config.toml
d_shared_expert = 0
lr_router = 0.000393
seq_len = 1024
dataset = "wikipedia_en"
Below are experts of layer 5 (counted from 0) of a mixture-of-experts language model. Rows are named router (the router's row for the expert) and show model dimensions 64-95. Each number is 500 + 50 x the weight over its row's rms, rounded and kept within 0 to 999. Numbers have three digits each.
Before each expert's rows: "comes after" lists some tokens at least twice as common just before its tokens as in all text. This comes from a sample of Wikipedia text that the model never trained on. Tokens count by the router's weight.

# expert 80
comes after: " |", "|", ",", " known", " well", " Cy"
router:473526448468572574441517477517477458528510444645566525555471528470475570493527419514442504410513

# expert 30
comes after: " |", " they", " to", " which", "|---|---|---|---", " who"
router:453521446467569573438514473516477458525509444642567521555469527472476567488522420509443500409511

# expert 107
comes after: " |", "-", " of", " by", "|", ":"
router:490474482429555557432584454495548478503552504633563465516536578491505568521536440510434515429495

# expert 31
comes after: "\n", ".", "===", "s.", "\"", " ==="
router:470456560479375481516537509463519535562489473453437441535576418447431540499415500575552462442500

# expert 47
comes after: " |", " In", "_", " It", " On", " De"
router:464523445466568576442515477515475456521509441643567522557466525464478566486526417510447502414510

# expert 112
comes after: " the", " a", " and", " of", " an", " to"
router:514487515578522525513441528425463490414473618534502563459595547456590590423466605433434473508539

# expert 4
comes after: " |", ",", "),", "a,", "o,", " -"
router:455524452473570577443517479519471454519513445640569526569473520457472561488525415510442499407520

# expert 105
comes after: "\n", " countri", " As", " tim", "enc", " focused"
router:468523447466569575440517475518476458528510441640565522555463527471475563487531423511444506412513

# expert 32
comes after: "\n", " |", "–", " O'", "^{", " Mc"
router:498525445477557566452515486505468453493514434602546543582485525445461546464531407489435516405516

# expert 51
comes after: " the", " a", "s,", " was", ",", " and"
router:489485524535439537489533600589520525520421560459483482557453543488486388528448503502415397493433

# expert 124
comes after: "\n", ".", "s.", "-", "es.", "|"
router:475531445556509497471488544524534448598403437450488571535436518446517431464531518452490486480548

# expert 109
comes after: " the", " a", " and", " an", " to", " of"
router:542603459572537555554493508564465573438537615491469534367586574508564497484501544425509542501560

# expert 95
comes after: " |", " to", " would", " can", " may", " will"
router:470522446469571577444515476518476458522512442648568529563469525466475566489529418512447502411511

# expert 110
comes after: "\n", " \"", ",", " 6;", " 3;", " 2;"
router:469521452467573574442516472517480459527519439647563520558465535469473564491531422514445501413510

# expert 10
comes after: " |", ",", "|", "s,", " −", " +"
router:461524446471569575441517474517476458525512443644566523555467526468475569495526421511443502409510

# expert 100
comes after: "\n", " $", " 3:", "/", " 4:", "==Reception=="
router:469393424443442559526427533539514400533424462451551474541479555506503475447422458586437379457552

# expert 113
comes after: " R", " D", " L", " C", " Re", " W"
router:561523504438492447427531467424556426565517449525539600511454514447632472567525579582586385541511

# expert 118
comes after: " in", " the", " on", " from", " 18", "In"
router:426527464564427444420568555592513511563425539515486513483498536496518629590573446491475481529541

# expert 59
comes after: " |", " of", "|", "ville,", " The", " de"
router:454523449468570574441517475518481460527507443647568524555468531471477567491526422514440503409509

# expert 88
comes after: " the", " of", " High", " a", " and", " high"
router:405468552513580483526508404558529428531462518545491561542428491417538538444502490571449462553537

# expert 71
comes after: " to", " was", " and", " he", " were", " also"
router:490571515564523402503472559445504543440582606485496589445577467459457437531495539488567473527447

# expert 11
comes after: "\n", "\"", " =", " /", " (", "a"
router:552424572489487531572489517532436487571486521561494462410503567530450467423455487480477624443524

# expert 23
comes after: " of", " in", " to", " at", " for", " on"
router:511469511515444445452442551595499533587412553480460435546496539608474433433561543504450532553532

# expert 93
comes after: " as", " is", " with", " in", " was", " of"
router:460520451470570575443517470517477458528513443646568524552469529472475567492526420514445503408515

# expert 13
comes after: " ", " —", " /", ")", " 0", "1"
router:476530446474537578445512487518488450501529451608573505569455538452478529488545414497450502406532

# expert 53
comes after: " the", " The", " a", " Air", "The", "'s"
router:492494461537472481533479402497579601417575616554505558495533406625590533577500547463500532506549

# expert 66
comes after: "\n", " |", ".", "==", " ==", "==="
router:547472605498417490552565449466625556520444520496409470543541439471464494409478482437534503511455

# expert 76
comes after: " the", " a", " and", " of", "'s", " for"
router:457505557548511537533412506499450490498560601507509553505605440534492487460550580455499502561593

# expert 103
comes after: " M", " B", " H", " S", " K", " G"
router:549450494540481394523474452460460539554612424543413497489441532447494515532578570546543440545512

# expert 49
comes after: " the", " a", " to", " and", " The", " Air"
router:447551467550512515521464509565507586443572584596468496504614536537465536583542550463593537495486

# expert 84
comes after: " the", " a", " and", "'s", " to", " The"
router:513485480452504548556489502421480524454519607481454461383546560476565508472508619470517453476524

# expert 21
comes after: "\n", "-", " Location", "Personal", " Conservation", " Interactive"
router:551535540442460497462525551457483522490409522437461480395484517542478439544441481536436580453583

# expert 117
comes after: "|", " |", " New", " the", " of", " United"
router:468521449467569574443519474520484462530511441650563525560468526471475568495534423508442505410512

# expert 72
comes after: " |", "-", "|", ":", ".", "="
router:472525451471573575446516476519480460519512444649567524555469528472477566492527423514446506411515

# expert 116
comes after: " of", " in", " at", " with", " to", " on"
router:456522452466560574445516475515475455523514446639567527557467524468478567486523417512449502412514

# expert 57
comes after: ".", " where", ",", " that", "s.", " and"
router:460543453544545522442473528559573471428567427433574453471507492511534488416511525461541464523390

# expert 33
comes after: " |", "|", " $", " 1,", "On", ";"
router:475520444468566576441514473517477457527512442638566523555469528468478559494529419510443506413511

# expert 48
comes after: " the", " a", " The", "'s", " his", " and"
router:493477484439449448560452502423481491462496571493482502519427509574532540519434555522498443540461

# expert 121
comes after: " the", " a", " The", "'s", "The", " his"
router:484370497477409443598429504465588447494511514477565538538529580497519527536420609518522461481585

# expert 82
comes after: " of", " the", "-", " in", ":", "a"
router:465565485581513539505504510508456627447505474564524554498609437511413522462446624498422518508547

# expert 104
comes after: " |", "|", ";", "°N", " No.", "″N"
router:457522447468569573437516474517478455528511444638565523553464520468477562489526418509443504409516

# expert 87
comes after: "\n", "|", " ISBN", " (200", "78", " (199"
router:466422443491538497438515426459443441536438461527489427575544455435534525491538441536489482472562

# expert 42
comes after: " |", " (born", " New", " October", " (b.", " June"
router:461523445468566574441515471518478457524508441646565523555467526470476568492527421511445502410511

# expert 25
comes after: " |", ";", " /", " 6;", "|", " 4;"
router:475527448466568574444519478519482460530515445649566524556468526469475570489527419516444503411510

# expert 78
comes after: "-", "\n", " •", " zone:", " (CE", " Location"
router:554476459400482498552487562563461533416452571553479444504396532564528445548474486458521592470534

# expert 65
comes after: " |", "|", " \"", " Gabri", " I'", " Marc"
router:465523448472571574443515475518481459528511442649564528557469524470476564493526422510443503409513

# expert 70
comes after: "-", "\n", " /", "Personal", " Born:", "–201"
router:550471568411444401459498487485514478536439506509468519391422534585489425521468470550485585443459

# expert 35
comes after: " was", " he", " He", " and", " she", " to"
router:505519565578577364484573546529474464572519540509482529421541490479508468433448472521522456582439

# expert 8
comes after: "\n", " =", ")", " It", " ==", "=="
router:537430534388447534473507549512529545481444469496452501491463540465463406468460462469511586460544

# expert 2
comes after: " |", " is", " in", " was", " (inc", " by"
router:462523448468567575439515475517478459525509441641564525561470532466476564493528419512445502411514

# expert 17
comes after: " |", "|", " Bert", " yard", "-A", "–"
router:474522449470572573445517475524482460527516443646566523559468532469473562501523423513441502408513